python train.py --balance_bias=false --norm_eps=1e-06 --qk_norm=false --attn_scale=0.177 --init_std_qkv=0.0228 --warmup_steps=461 --final_lr_fraction=0.03 --max_steps=6413
Below are experts of layer 3 (counted from 0) of a mixture-of-experts language model. Rows are named router (the router's row for the expert), up (a neuron's input weights, with its number) and show model dimensions 288-383. Each number is 128 + 32 x the weight over its row's rms, rounded and kept within 0 to 255.
After each expert's rows: "comes after" lists some tokens at least twice as common just before its tokens as in all text. This comes from a sample of Wikipedia text that the model never trained on. Tokens count by the router's weight.

# expert 20
router [150 114 103  76 103 163 103 121 102 155 114  77 144 127  92 179 164 132 110 195  97 118 109 204 164 121 149 140  86 170  53 137 164 105  78 141  88 107  36 129 121 158 119 181 112 129 122  96 152  80 107  87 174 137  83 122  91  91 126 122  97 152 154 109 124 174 136 100 131 162  91 156 167 183  92 119 103 122 139 120 165 116 133 137 146  76 119 118 129 151 171  87 159 148 101  99]
up0 [156  92 131 199 106 106  98 191 139 133 140 186 121 146 136 141 142 157 135 105  92  71 173 122 187 117  87 139 157 129 119  64 122  62 136 158 139  57 125 177 143 150 143 111 151  83 130 141 139 146 112 129 150 155 107 151 164 116 176  91  90  95  94  80 145 100  65 137 105 126 132 116 148  97 140  97 131 128  89 111 118 126 100  83 113 135  94 190 140 101 130 137 129  83 128  94]
up1 [105  93  97 122 185 152 123 153 167 123 151 159 123  41 144 139 139 145 112 114 108 175 131 148 144 133  86 126 192 144 129 151 127 183  93 156 142 117  52  62 178 137 107 158 171 121 107  88 111 146  72 203 197 154  86  65 121 132 151 126 138 120  89  99 164 126  75 132 174 164 140 151 117 109 109  96 108 186 186 137  96 148  86 121 128 161 121 185  89 170 155 106 147 131 161  82]
up2 [135 154 122 146 122 128 174 185 123  96 163 102 108 119 128  69 134 172 135  99 138 162 127 122 164  95 122 139  88 127 171 107 112  95 176 105 123 133 168 158  65 119 118 171 113  92 128 117 107 107  88 116  91  83 173 134 193  44 108 111 180 102 138  84 125 111 113 114 124  62 209 166  71 109 137 119 129 154  47 171 156 135 148 134 127 190 102 133 137  77 158 154  89 145  76  57]
up3 [ 86 114  79 187 149 156  82 142 173 122 123 128 100  92 150  86 132 149 130 114  69  91 161 104 118 167  85 120 127 138 168 121 148  99 100 135 170 146  79 139 132 135 117 169 153 134 185 123 145  93 125 129 157  78 128  69  80 147 181 122 104  90  99  91 134 115 118 173 167 200 165 112 139  54  94 142 131 174 200 130  91 136  92 114 199 137 126 151  96 170 141 119 140 135 153 135]
up4 [132 133  58 147  95 190 105 126 151 141 121 107  73 137 148 128 178 138 155 113 170 145 110 123  96 146 119 149 151 148 103 102 158  96 144 136 180 110 124 127 165 118 132 142 103  73 147 113 165  63 137 108 128 105 155  69 144 101 138 133 146  76 132 142  83 154  86 150 167 134  82 147 141 112 162 143 133 112  75 144 147 140 154  90 148 112 117 153 126 123  94 154  84 157 147 127]
up5 [174 123 127 155 123 174 104 152 137 154 158 113  80 115 120 151 124 153 126  93 122 138 161 161 152  95 113 205 148 108  88 149 161  87 138 112 151 127 102 143 151 165 122  99 108 126 123 146 143 155  97 125 120  76 107 138 112  63 164 146 129 111 127 181  92 105 111 183 152 171 112 135 104 150 124 168 204 121 100 103 149 116  97 132  92  84  88 180 119  98 227  65 127  99 119  99]
up6 [ 73  74 134  99 127 160  94 119 152 100 124 212 117  67 127  41  90 120 193 123 116 146 134 139  87 129 102 112 153 123 143 108 124 145 139 156 146 137 119 111 153 141 125 179 149 123 129 166 153 144 152 154 153 188 120  68 152 147  92  93 101 176 111  74  98 175 156 185 183 114 147 200 165  79 138  82 130 163 138 141 125 102 108 119 144 152 144 103 125 203  95 156 151 108 176 145]
up7 [116 130 173 200 190 118  78 195 166 119 145 130 103  79 135  86 169 178 183 115 110 134 117  86 180 137  60 111 162 107 107 144 193  48 146  71 105 125 120 171 121 119 132  68 171 141  87 128 139 142  94 108 138 118 113 111 178  65 139 136 115  41 149 150 113 171 109 115 127  89 156 182 107 126 154 129 124 137 126 138  72 185 109 178 107 184 134 150   0 138 126 182 126 139 145  88]
up8 [157 146 159 101 183 111 142 168 142  97 143  78  99  98 136 140  71 157 159 121  85 175 149 156 178 112  62 150 175 105 123 139 114 200 108 116 100 122  87 198 147 108 113 133 107 131 112 147 146 161 115 106  84 177 118 158 121  82  98 139 125 167 112 137 172  99 134 134 116  90 159 133 130 123 159 157 114 123 189  79 137  82  91  83  63 127 117 108 129 138 123 102  57 122 144 100]
up9 [102 128 126 125  68 135 139 165  51 137 110 132  53 177 140 163 102  84 100 125  55 124 108 137  95 153 123 104 178 142 134 158 114 136 127  83 112 154 171 149 177 127 148 126  81 127 167 149 140 101 149 208  93  69 128 128 114 195 130 139  78  99 115  83 124  54 162 136  98 119 136 159 110  91 143 120 130  93  79 162  85 194 134  70  78  99 164 126 152 128 183 140 146  90 121  96]
up10 [ 83 161 106 170 124 127 136 110  98 139 128  74 118 182 156  69  91  65 176 139 137 122 167 145  83 187  97 199 128 153  97 148  99 154 114  78 140 155 113 142  93  96 106 124 144 148 175  95  91 116 144 113 109  91 149 157 146 185 143  62 115 126 116  68  76  59 137 161  85 182 199 132 120  79  96 137  97 132  70 139 171 187 100 115 128 149 165 147 124 108 142 107 144 150 158 132]
comes after: " and", " ", ",", "–", ")", " to"

# expert 16
router [160 131 162 104 151 117 117 131 100 118 117 100 127 114 111 107 138 119 128  85  73 110 142  88 161 108 119 215 125  83 168 158 181 147 113  77  66 135 207 150 105 169 113 145 110 103 168 147 130 152 105 138 108  98 124 138 126 115  98 144 126 124  70  84 186  71 137 125  95  94 159 146  62 150 105 143  69 126 139 137 149 103 162 179  44 123 184 131 131 196 200 160  65 100  98 131]
up0 [110 139 106 134 112 118 140 169 147 182 109 138 145  72 160 126 100 148  92 101 161 187 100 129  89 129 179  75 115 152 141 108  88  92 188 154 181 157  77 164 142 126  95 106 212 116  79 121  97 115 146 139 151 140 126  99 153 158 112 102 150 123 120  82 119 145 110  59 174 128 113 137 132 124 153 152 169 122 130  81  93 130 142 129 157 109 101 151  93  93  85 116 120 126 115 128]
up1 [ 99 137 120 190 137 129 134  99  82 132 143  80 120 123 154 107 100 108 133 176  97 146  69 105 138 150 113 105  83  98 106 102 171 124 128  86 146 154 172 157 111 148  98 166 144 136 148 145  97  89  73 126 112 108 133 155 135 118  60 159 112 119 109 182 157 111  93  78  95 100 202 148 101 149 108 129 126 132 114 139 137 113 104 160 138 171 146 166 182 141 194 159 108 151 157 133]
up2 [130 105 167  80 131 109  91  71  75 174 123 134 100 109  72 183 107 114 147 118 139  82 129 114 124 128 163 175 116  97 164 146  98 194 110 132  49 119 130  94 162 155  95  82  97 148 130 152 172 139 148 135  98 140 136  76  85 140  99 186 130  64  69 163  90 190  80 132  77 103  92 125   7 131 114 146 116 118 138 145 123  67 149 106  86 124 143  45  98 150 118 112 132  99 145 121]
up3 [111  56 158  96 105 118 200  82 123 101  97 146  52 144 130 122 163 108 169 134  94  90 105  86 184 146  34 102 140 123 137  91 139 133  91 166 144 129 127 130 129 112 201 180 108  86  89 122 100 214 140 155 114 105 143 184 106  85  90  64 133 192  90 105 131 111 171 105 152 122 158  92 100 129 109 150 154 103 144 127 162 147 137 154 138 114 120 120 162 138 174  90  90 116 127 122]
up4 [147 179 151 134 126 130 121 114 158 137 100 136 116 144 183 137 138 110 150  92 105 167 141 110 153  98 123  90 110 134 135 123  93  91  84  72 147 142 118  82 143 136 129 114 173  60 158 131  92 164 193 188 135 154 150 112 135 123 143 112  85 153  90 122 101 101 117 117 143 112 180  96 139  82 122  93  75 129 110 101 149 185 138 139 122  85 144 179 148 113 168 150 146 155 104 140]
up5 [136 108 213 114 120  96 100 124 147 156 108 138 151 167  96 113  84 117 111 158  98 127 139 193  96 124 127 115 199 106 111 113  57 155 129 157 102 118 195  90 155 111 138 122 144 149  66 147 102 148 194 171 111 160 151 120 127 105 118 149 132 131  62 166 135 101 156 146  71 144 136 194  98  99  59  99 140 153 113 161 151 133 123 122 112 133 138 112 167  99 125 174  91 111 110  84]
up6 [106 113  83 201 134 113 174  76  69 111 176 144 107 177 154 115 139 145 166 162 159 113 154  68 126 179  51  79 120 149 122 121 129  93 150 123 182 120  77 142 120 107 163 192 132 106 153 102  83 127 122 184 203  86 136 134 125 119 107 168 162 143 126 114 135 119 155  66 107 158 134 143 165 140 149 155 123 119 140 121 109 154 146 109 146 141  89 187 144 120 190 127 125 117 130 102]
up7 [123 125 136  35 183 101  82 127 140 177 171 177 152 119 129  89 185 134 131  91 110 198  90 106 159 115 121  97 106 104 151  72 102 171 142 116  55 152 158  87 113 132 132 139 114 103 157 144 135 152 118  91 144 122 170  93 147 124 124  77 204  74 169 114  94 122 136 102 121 143 179 153  59 124 128 110  90 102  93  90 108 117 150 193  98 111 130 105 113 134 123 160  56 118 134 152]
up8 [163 101 133 146  79 145  97 126 137 101 143 138 137 170  97 108 167 111 145 148 146  50 155 146  94 110  73 198 137 115 100 141 203 131 142 150 138 110 152 149 129  71 122 162 101  74 133 122 161 127  93  92  95 191 167 158 121 106 120 125 108 178 109 119 157 123  61 198 109  55  81 124 131 128 152 176 151 138 106 181 114 146 138 105 124 162 122 107 114 181 158 102  82 110 139 151]
up9 [119 122 107  75 142 142 128 110 134 177 148 118  98 182 141  76 162 145 115  99  78  66 109 115 120 133  84 123 162  99  67 140 108 152 140  95  59 105 126 199 124 111 108 214 105  74 119 104  87 173 100 146  62  92 160  89 100  93  95 172 156 181  98 143 116  82 131 121 151  92 172 121 137 115  96 102 100 160 164 158 121 151 113 141 129 153 169 140 166 161 137  95  94 170 109 155]
up10 [102 105  58  82 187  79 141 140 121 113 185 112 120 113 124 137 170 179  96 131 120 160 143 158 154 142 143  98 111 140 191 106 110 137 101 139 110 137 135 112 132 122 126 119 132 201 133 119 150 139 128 166 181 123 113 133 182 134 168 126 136  43 130 111  99 150 163 121  60 173 179 125 140  96 172  55 114 150 109  64  88 151 136 143 153 150 140  94 148  92 146 128  65 131 144 100]
comes after: "–", " T", " M", " C", " J", " P"

# expert 22
router [141 128  67  78  98 164 170 107  78 195 117  97 114 122  65 157 193 109 109 138 129  83 149 207 147 102 146  90 107 135  95 157 128 117 108 127 112  87 111 101 103 157 142  92  96 153 118 103 137  51 127 105 140 137  97 134 124 127 158 112 107 180 105 123  92 146 162  82 109 163  91 100 163 162  94  97 134 106 138 147 123 147 125 101 177 102 137 116 114 141  73 125 168 170 105 111]
up0 [106 205 141 166 160 157  62 142 166 130 140 111  24 162 149 141 182 119 154 142 178 137 141 105 144 180 129  69  97 122  58 104 195 156 126 121 168 117 107 173 124 102 141 128 173 119 108 101 138 102  96  75  65 129 120  59  92 161  78 116 127 149 151 169  99  84  73 123 115 167  74  89 108  68 154 103 124 147 113 114 120 146  81 128 133 200 181 152 112  54 126 131 189 138 130 126]
up1 [145  96 145  63 164 168 116 175  54  87 119 163 148 123 134 101 146 152 164 131  91 126 165  90  91 150 132 137 133 123  66 123  89 100 123 139 149 186 144 154 137 121 181 163 154  84 115  85  94 131 142 184 171  76 120  99 121 152 112 167 111  60 100 152 112 135 104 121 103 100 159 135  75 128 114 111  67 143 106 179 191 167 157 167  67 128  91  95  93 109 118 103 120 122 163  80]
up2 [106 147  85 146 106 123 150 198 149 145 135 154 147 121 175 109 157  86 105 105 117 127 111 135  95 133 105  92 102 163 139 100 123 139 149 105  90 123 113 126 140 124 138 156 130 129 106 127 169 132 166 107 167  99  83 160 110 127  75 101  95 137 154 174  95  99 140 180  94  93 158 184 126  98  89 162 129 158 111  89  83  48 110 114 115 130 169 193 143 103  79 155 160 159 106 125]
up3 [144 167 120  98  61 167  90 136 142 118  42 132 131 146 129 126 139  88 107 109 104 152 127 117  56 163  76 122 142 155 136 116 103 116 137 104 100 169 134 127 136 121 149 125 143 147 223 117  60 114 146 128 116 110 114 134 156 120 117 122  45 112 115  99 146 123  83 117  76  49 140 102 138 155 147  67 143 157  90 128 188 139  98 183 115 180 119  82  88  85 107 171 137  72 169 188]
up4 [ 90 108 120  99 107 122  78 145 159  85 126 151 106 153  96  96 105 106 202 108 197  81  57 101 136 138 132 125  83 194 147 180 167 151 123 108  98 149 160  80 126  78 139  81 116  86 137 144 129  70 143 234 119 136 161 116 103  89  99 115 153 142 103  58 170 164 117 136  96 147 116 112  84 171 130 133 118 145  93 166 103  97 177 156  66 182 136 145 162 122 181 204  74  92 147  84]
up5 [147  69 167 152 127 142 117  59 122  88  99 177 171 110 120  87 136 147 171 195  63 135 129  80 106 121 143 101  79 119 244 134 100 174 129 133 118 196 137 121 116  71 180  64 136 125  96 162 170 159  98  82  95 102 221 107 115 142 114 106 143 177  57  86 189 132 123  98 108  99 136  99 125 114 128 106  98 185 170 109 150 120 121 125 129 143 116 169 153 150 171 170  62  94 110 109]
up6 [128  79 129  95  95 141  99  93 180 103 150 124 131 138 131 126 120 175 103 134 116 117 104  94  92 151 125 144  59 146 118 200 136 165 133 109 138 177 140 110 133 132 139 133 105  86 116 144 143 149  66 146 119 158 148 148 160  85 100 160 130 152 105 103 183 106 105  94 150 172 195 167 101 117 122 132  67 133 146  54  27  88 111 140 150 143 132 177 125 102 113 170 108 172 135 154]
up7 [109 169  98 108 148 152 109 146 114 144 161 158 174 128 132 131 155 129 185 131 102 167 111  70 120 201 108  87 150  89 101  83 155  81 163 115 117 112 132 111 164  95  84  97 129 125 164 109  78 118 114 141  78 118 158 169 107  85 155 187  76 144 175 139  63 123 127 100 176 126 178  87 128 124 132 116 164  95 121 148  99 152 115 125 153 115 152 141  80 101 122 110 157 112 210  67]
up8 [151 124 161 142 122 139 142 135 137 195  80 158 142 160 104 100 142 133 160 196  98 125 107 149 132 121 102 146 139  92 206 134 123 108  87 121  91 158  81 101 154 102  87 132 157 115 152 183 112 147 146 109 129 143 155 117 139 118 101 108 102 214 118 113 214 112 165 185  90 132 139 112 165 162 133 111 176 113 121 170 125  68  90 164  93 156 128 126 108 146 118  98 116  76 117  55]
up9 [127 112 151 123 111  74 115 137 166  92 102 205 136  62 189 115 100 148 147 118 149 110 102 133  89 143 116 135 144  75 127 123 104 176 138 160 131  66 122 133 179 106  95 133 175 152 162 170  56 124 105 166 121 166 146 124 133  37 118 136 110 110 104 149 109 172  49 157 103  46 147 132 101 113 144 134 141 150  74  92 163 145 154 128 163 125 112 143 122  95  99 179 115 123 136 135]
up10 [ 82 126 128 163 107 116 181 137 131  93 126 103  54 185 151 114 118 112 125 129 125 162 174 148 115 120  72 123 149 121 163 136 181 150 150 122 142  82 179  72 143  56 155  88 129 158 130  99 173  96 126 121 161 126 133 161 103 127 137 128 107  92 148 155 127 126 117 213  65 139 103 139 116 132 131 124 166 121  78 120 158  71 122 116 128 153 192 206 140  75 110 153 129  83 143 119]
comes after: " ", "1", "2", " the", "0", "4"

# expert 8
router [ 74  80 148  45 131 169 140 102 140 107 125 130 103 186  94 118  82  67 124 132 184 186  65 112 129 103 113 135 141 123 126 126 189 101  74 165 112 105  82 131 138  86 129 172 119 135 179 133 194 143 160  96  55 166 114  96  87 110 147 137  93 123 197 136  90 197 130 151  97 131 160 177 192 141 118 167 156  98 142 118 175 156 175 137 148 165 201  84 112 107 105 102 163 147  93 132]
up0 [185 100 120  90 154 106 120 121 122 142 101  73 119 129 152 106  80 161 154 115 121 104 127  87 134 147 159 100 118 172 129 122  83 158  92 106 140  89 193 147 108  98 156  76 177 222 149  98 120 187 165 141 145  92 132 128 139 111 138 143 132 120 143 151  60 144  91 117 127 136 150  82 129  82 131 148  78 128 109  88  89 150 124 152  99  84 135 117 121  94  98 160 148 125 146 142]
up1 [ 62 130 105 106 122 142 161 149 179 165 174 110  69  75 145 157 132  98 171 149 114 112  81 120 119 134  92  58 149 127 153  74 184  70 127  85  95 122 151 175 107 124 121 130 143 122 142 132  85 165 168 121 146  79 124 113 186 131 127  76 157  77 172 164  88 177 114 141 205 162 115 169 105  79 144 117 138  89 126 100  80 123 148 104  97  70 105 154 152  85  99 136 137 121 103  96]
up2 [111  93 122 124 142 158 163 138 103 123 134 146 150  98 155 162 132 112 136 126 199  86  58  99 152 135 107 142 125 139 139 153 123 100 115  52 172 164 142 133 136 128 133 176 140  96  96 164 103 117 147 142 170 172  62 145 191 138  83 143  69 112 120 174  96 101 111 157 118 151 183 152 102 108 150 122 143 137 105 159 192 134 186 106 133  93  89 176  82 128 115 123 107  79 139 149]
up3 [153 109 154 107  98 155 130 120 152 107 108  70  95 126 111 137  78 112 129  77 123 137 153 176  98 115 146  85 182 111  99 159 199 182  91 149  63  62 138 169 100 168 110 147 120 131 131 103 124 143 117 121 140  82 130  75 122 137 130 163 140 101 178 111  88 136 172 122 105 163 173  97 193 134 121 174 120 124 185 124 135  82 135 159  67 180 210  99 106  96 123 149 176 110  75  64]
up4 [153 104 143  34 152 184 177 155 128 181  93 103 157 106 122 180  74 132 148  55 187 123 104  96 111 129 167 111 139 105 156 118 144 159 126 113  78 100 179 123 126  97  95 118 138 131 174  95 112  95 154 125 117 132 151 173 183  51  96 105 143  83 161 136  59 143 141 169 179 134 209 153 123 151  82  74  79 109  72 125 137 112 215  80  95 145 183  71 106 111 141 142  91 121  78 131]
up5 [110 147 170 141 128 135 176 121 102 104 110 127  98 180 104 109  84  94 158 133 140 172 114 123 131  89 126  93 102  91 102 138 126 206 149 160 104  76 116 142 175 140  96 181 152 122 102 143 115 121 163 136 136 189  91 148  84 118  98   9 100 168 113  47 141 114 140 137 143  86 162 112 151 123 140 139 135 135 182 141 131 108 129 190  69  89 122  86  75 160  88 148 157  81 116  98]
up6 [ 44  82 134  30 151 108 174 118 121 167 133 149 167 146 168 143  99 108 151  74 158 116  91 155  99 118 103 109 119 126 176 137 142 103  96 155 125  98 117  99 101 116 164 143 166 123 139 126 108  77 139  82 103 177 102 153 157 109 114 181 154 102 145  96 112 103 134 153 182 139 154 161 113 130 105  72 133 158 115 136 142 115 201 135  87 182  67 121 190 130 204 147  43 151 102 111]
up7 [139 154 121 143 128 106 169  97  99  77 137 117  94 149 157 104 120 150 169 141 140 168 175 178 158 150 114  71 134  91 139  78  95 141 196 140 114 127 123 124 129 165  69 130 148 164 123 100 171  98 153 132 133 144 101 115 128 166 151 118 143 109 175 133  95 118 142  91 159 164 143  81 141  91 140 116 146 166  91 109  94 127 126 169 145 161 140  84 148  88 102 105 152  95 200  94]
up8 [ 58 130 149 102  91 132 181 154 200 161 136 142 134 136 121  92  41 102 110 142 162 132 103 150 159  72 102 128 115 175  97 110 140 203 144 133  85  65  87 164 113 127 156 129 139 172  96 142 118 121 156 155 174 175 146  80  90  91 192  70 144 177 120 114 191 175 144 126 143 131 158 139 173  75 142 161 189 146 116 150 109 164 146 122 129 140  76 131 130 156 127 156 105  37  86 135]
up9 [ 89 116  41 114 109 145 194  76 136 163 146 167 111 122 124 131  65 139 158 154 148 146 105  66 150  79 136 108 152  86 101 132 117 105 120 122 155  88 127 175 130 118 199 123 179 177 116 144  86 196 169  87 149 127 150 137 184 153 126 100 148  99 142 170  79  88 104 158 185 165 147 183 127  79 127 102 161 103  97 153  88 151 158  77 175 136  85 145 150 119 116 117 101 120  99 120]
up10 [104  76  95  76 178 128 135 132 182 154  78 129 157 207 109  91 136 153 150 144 134 124 123 134 131 115  72 158 124 133  82 148 144 145 203  83  31 103 196 124 152 120 135 121 168 152  97 106  89  82 135  85 114 122 158 156  97  80  96 165 152 139 124  69 156 131 150 174 150 130 136 102 153 173  87  91 125 125 165 160 111 133 164 194  74 153 197  91 122 140 121 130  84 121 125 116]
comes after: " was", ",", " is", " were", " $", " a"

# expert 0
router [117 125  53 116 123 126 103  99  71 141 122  93  94 132 127 175 199  92  96 151 166 147 114 198 138 106 154 104  62 180  77 135 116 136  99 137 114  90  86 127  98 123 116 105  96 158 132  94 148  72 119 153 142 107 102 175 141 164 133  66 100 184 135  77  81 163 168  84 150 166  87 135 142 181  66 102 156 108 138 133 113 142 116 109 196  84 106 112 115 151  58 111 156 175 115 166]
up0 [ 54  63  82 181 152 176  69 105 119 127 166 111 133 179 151  98 134 151 180  94 160 125  93 173 135 162 107 138  93 111  91 153 137 148 102  98 136 145  96 177 115 109 171 101 106 135 173 105 118  93 115 137 147  91 139  76 102  94  90 106  84 160 101 114 109 126 151 195  81  84 167 126 101 137  79 127  89  96 104 159  91  97 172 133  89 120 166 104 167 145 125 123 172 140 132  50]
up1 [ 96  94 141 154 159 149 100 130 189 208 141 105 115 156 113 135 119  79  93 170 153 194 168  96 172 101 129 163 121 190 154 176 123 117  84  64 150 108 131 134 132 119 130 168 111 136 148 143 140 130 118 182  87 140 118 109  86 129 141 139  99 142 101 152 144  91  84 169 132 201 200 157 145 104 113 102  76  90 124 113 147  68 134 119  92 123 171 160 146  69 173  92 136  91 151  97]
up2 [ 84 134 132 152 193 144  48 165 141 159  74 192 132 125 147  88  74 137 181 122 112 142 121 177 117 167 138 139  71 172 154 103  83  79 120 130 102 161 143 107 143 144  93 139 182  90 114 127  81 109 147 179 145 186 119  81  33 132 112 139 156 134  12 140 118 152 179 115 112  97 150 107 119  77 161 110  25 145 151 138 101 109 150 176  75  98  99  84  50 150 130 122 103 100 124 153]
up3 [ 86 157 113 158 113  93 136 117 130 133 147 215  61 182 134 126 133 136 163 104  97 185 105 101 143 114 115  83 130 104 186 158 191 141 101 138 124 104 138  85 124  97 154 131 152 142 101 175 200 114  76 118 101 153 112 135 168  91  83  98 117 174 154 161 122  74 119 155 157 106 123 173 170 127 137  93 150 103 101 118 140 140 161 107 120  97 144 129 121 128  78  77  94  69 127 104]
up4 [151  96 132 113 135 130 138 181 156 105 115 136  92 115 105 159 136 132 124 124 176 137 151 158  85 110 142 136 111  93  99 185  96 125 108 159 141 149 135 142 153 139 106  80 142  85 190 135 134 119  73 179 131  82 145 120 148 128 109 169  92 126 132 116  73 203  74 131 140 117 102  65  64  97 118 102 187 122 128  87 149 134  97 105 166  89 131 126 115 109  82 141 176  96 131  96]
up5 [135  78  95 114  96 137 136  69  86 111  58 112 163 161 180 117  61 123 135  97 114 125  81 118 104 129 143 145 116 105 139 148 100 160  95 153 111 128  73 152 156 117 137 161 105 144 132 158 113 136 111 145 115 115 146 143 135 111 140 122 136 141 113  80  39 112 157 114 127  94 182 136 124  96 116 153 120 115  92 123 112 134 175 162 111  89 152 128 135  89 139 107 132 144 111 117]
up6 [136 106 160 131 157 139 130 140  91 129  99 173 148  90 147 178 123  79 109  73 153 120 130 137 118 173  87 137 164 140 102  82 114 122 112 167 130 144 103 124 197 139 113 153 135 162 138  90 151 116 102 138 140 138  66 166 170 140 115 103 119 151 120 124 144 114 128 154 103  77 140 147 149  82 154 114 160 158 103  90 115 160 215 142 126 140 102 114  79 131 147 137 121 130 150 162]
up7 [158  90 126 193 144 137 170 116 152 102  89 110 158 132 121 107 143 112 104 106 129 120  87 142 151 123 162  90 108 119  77 125 125 180  83 124 188  85 153 156  84  83 100  59 106 173 166 208 108 108 171 129 156 163 109 134  87 203 145  92 125 197 147 137 132 120  97 110 120 220  89  98 152 160 102 200 122 113  88 125 100 125 113 158 155 102 173 132 100 131 115  97 102 119 151 122]
up8 [ 61 103 161 109 103 117 122 161 144  86  57 111 140  95 173  91 102 136 132  86 108  87 149 149 131 134 117 131  74  91 108 143  84 172 143  92 178 125 157 135 102 111 144  89 134  85 115 146 111 114 118 156 143  98 160 118  62 186  99 148 132 142 110 141 130 153  76 140  90  83 136 113  88 198 164 154 126 115 136 127 147  94 137 192 142  87 154 149 116 113 150 119 110  80 121 204]
up9 [106  93 174 145  97 137  87 135 101 191 104 116 135 129 115  88  99 130 150 121  94 135 154 136 150 133 104 164 143  41 101 102 122 150 150 108 128  69 139 164 140 119 146 124 127 123  72 132 133 218 130 133  97 143 148 105 159 142  82 102 150 115 171 127 104 159 148 101 122  75 160 134 120 132 105 121 131 101 121 161 138 188 154 144  66 177 121  61 137 114 126 111 172 141 140 124]
up10 [ 98 110  72 151 140 110 122 139 115 148  46 113 130 156 139 136  87 119 181 119  80 166 113  86 184  82 138 120 197 115 121 138 143 210 126 151 148  75 133 179 144 127  84  89 111  94 115 151 115 112 179 125  97 103 132  97  44 135 113  74 185  97 182  90 136 133 140 119 155 142 157 162 214 113 122 213  78  78  98 116  81 170 103 137 110 159 180 124 133  41 165 156 108 144 145 122]
comes after: ")", ".", " JPL", "\"", "%", " ="

# expert 5
router [109 119 106 122  75 139 135  99 154  63 140  99 144 185 137 124 133 130  72 158 154  59 101 177 100 157  77 157 159 154  98 116 147 121  69 137 159 154 133  94 128 107  84 163  92 115 134 100 157 104 111 155 145 103 100 115 110 130  85 134  90 159 116 150 183  98 124  60 166  98  79 103 125 186 104 149 141 117 172 178 157  89 105 148 152  95 151 152 184 197  84 105 124 159 104 117]
up0 [174 105 196 111  95 129 164 135 126 114 130  83  98 183 128 107 110 102 149 105 175 193  80  82 130 106 110 122 129 110 130 137 148 152 103 101 118 115 222 220 130 103 103 105 124 141 118 139 128 176  78 119 114 107 142 104 157 107 108  75 138 141 104 136 133 171 153 121  77  64 174  54 147 179 133 192 171 112 120 136 146 187  88 130 114 159 157 134 176  94 144 120 134 110 114 104]
up1 [109 134 164 153 117 136 103  98 129 174 118 184 198 162 103 109 124 127 113  67 149 128  94 100 122 134  55 156 126  62  81  97 149 144 110  95 114 128  94 206 154 107  96 115 116 104  90 131 182 172 133 126 121 187 152  96 114 112 130 136 132 143  86 133 157  91 145 156  62  42 187 153 137 149 113 124 127 102 131 186 147 149 118 195 107 167 169 143 131 123 117 120 101  61  89 118]
up2 [142 112 124 169 107  90 189 140 159 127 198 154 121  93 158 127 135 114 145 120 148 134 138 141 193 136 145 123 150 132  97  89 146  82 158 138 139  94 122 122 126  96 114  82 154 167 113 147 123 115 133 116 137 152 202  87 162 117 143 133 190 144 179 144 116 136  68 103 160 117  93  87  56 130 151 117 146 144 113  99  83 111 120 109 173 157 121 170 172 141 122 142 120 119 158  86]
up3 [160 145 124 134 148 134  83 145 116  94  89  99  88 143 122 187 119 133 152  72 147 162  97  76  91 123  48 125  84  83 102 137 130 178 131  99 101 132 143 140 125  82  86 138 139  84  75  87 140  93 118 163 116 151 154 101 102 138 151 107 132 101  54  99  97  76 105 141 130  91 149 159  92 139 128 127 121 155 119 150  85  78 124 136 124 155 163 159 172 107 153 137 156 119 138 127]
up4 [140 111 134 123 126 126 149 124 136  62 139 157 110  92 114 140 125 133 139 148 135 114 150  96  61  91  84 114  88 111 154 148 117 132  90 168 150 105 149  99 131 139 154 102 148 145 106 141 127  84  85 113 142 121 124  73 132 150 145  94  96 111 172  94 124 113  67 137 142  81 115 118 140  82 109  75 158  92 185 168 148  76 127 118 186 131 108 209 146  89 111 119 178  87 130 139]
up5 [136 135  77 117 106 162  75 104 145 133 133 142 194 113 136 107 148 101 134 118  37  89 133  84 158 177 104 110 144 117  96 105  84 153  71 133 143 161 144 130 124 138 140 192 135  69 108 154 121 118 102 126 117 140 129  70 110  83  85 104  77 108 131  95 163  72 153 134  86 135 149 146 126 183 108 180 119 114 132 160 116 149 155 107 131  91  93 134 159 138 157 205 180 140 116 108]
up6 [154 161 174 149 106 156 129 131 134 137 116 163  88 132 154 172 171 166 143  79 167 156 117 131 125 102 108 115 132 121 134 134 112 157 128 152 137 127  84 165 108 137 138 171 140 109  62 143 118  38 148 156  94 183  95 162 101 154 140  57 169 167 103 122 187 107 175 120 138 129 144 158 145 123  90  93 121 113 152 108 118  94 157 209  60  90  93 138  93 101 129 141 139  99  85 139]
up7 [148 183 160 123 131 120 151 100  72  77 147 217 172 174 149  58 123 136 144  96 125 124 115 146 116 159  71 130 165 105 159  96 141  81 133 111 132 139 162 184 105 129 120 142  94  99 137 129 150 117 178 132 134 158 134 104 162 153  70 118  94 152 180  94 155  96 184 105   0 152 143 162 127 123 142 148 151 146 118 133 170 156 127  85 119 139 171 194 162  75 148 162 103 144 140 138]
up8 [143  97  98 135 166 115  96 128 145 179 122 113 103 138 139 145 183 154 131 144  55 153 143  74 149 138 133  56 137 159 164 147 111  89  69  81 136 108 119 152 128  61 143 153 128 103 155 143 115 138 164 156 173 142 152 134 119  87 102 145 104 131  93 130  97 105 168 158 147 108 116 138 119 160 143 159 159 106  64 159 103 154  98  97 157 102  87 114 112 148 146 156 168 118 153  91]
up9 [ 99 106 119 156  78 144 163 123 158 114 147 179 172  69 121 113 117 130 153 173 142 114 154 158 129 135 107 121 137 179 146 144 151  89 127 144 158 144  72 151 162  90 167 163 186 166 139 157 110 144  85  99 128 140 135 101 177 162 120 140 137 104 145 135 103 176  40 152 110  92 152 112 131  93 101 101 127 130 168 124 123  69  78  94 142 155 150 189 120 154 122  94 103  93 149  99]
up10 [161 102 212 154  64 125 138 191 111 135  63 135 146 162 121 112 146 106 148 136 113 134 140 130 117 123  87 106 156 161  99 145  92 169 136 145  97 122  99 217 147 118 102 174 143 144 169 131 158 189 120 162 155 190 119 169 133  73 185 172  99 153  52 123 139 120 137  65 125  97 107 115 132 127 114 127 140 130 109 131 114 187 138  94 115 168 195 119 122 122 144 104 128  77 143 114]
comes after: " ", "2", "3", "4", " along", "5"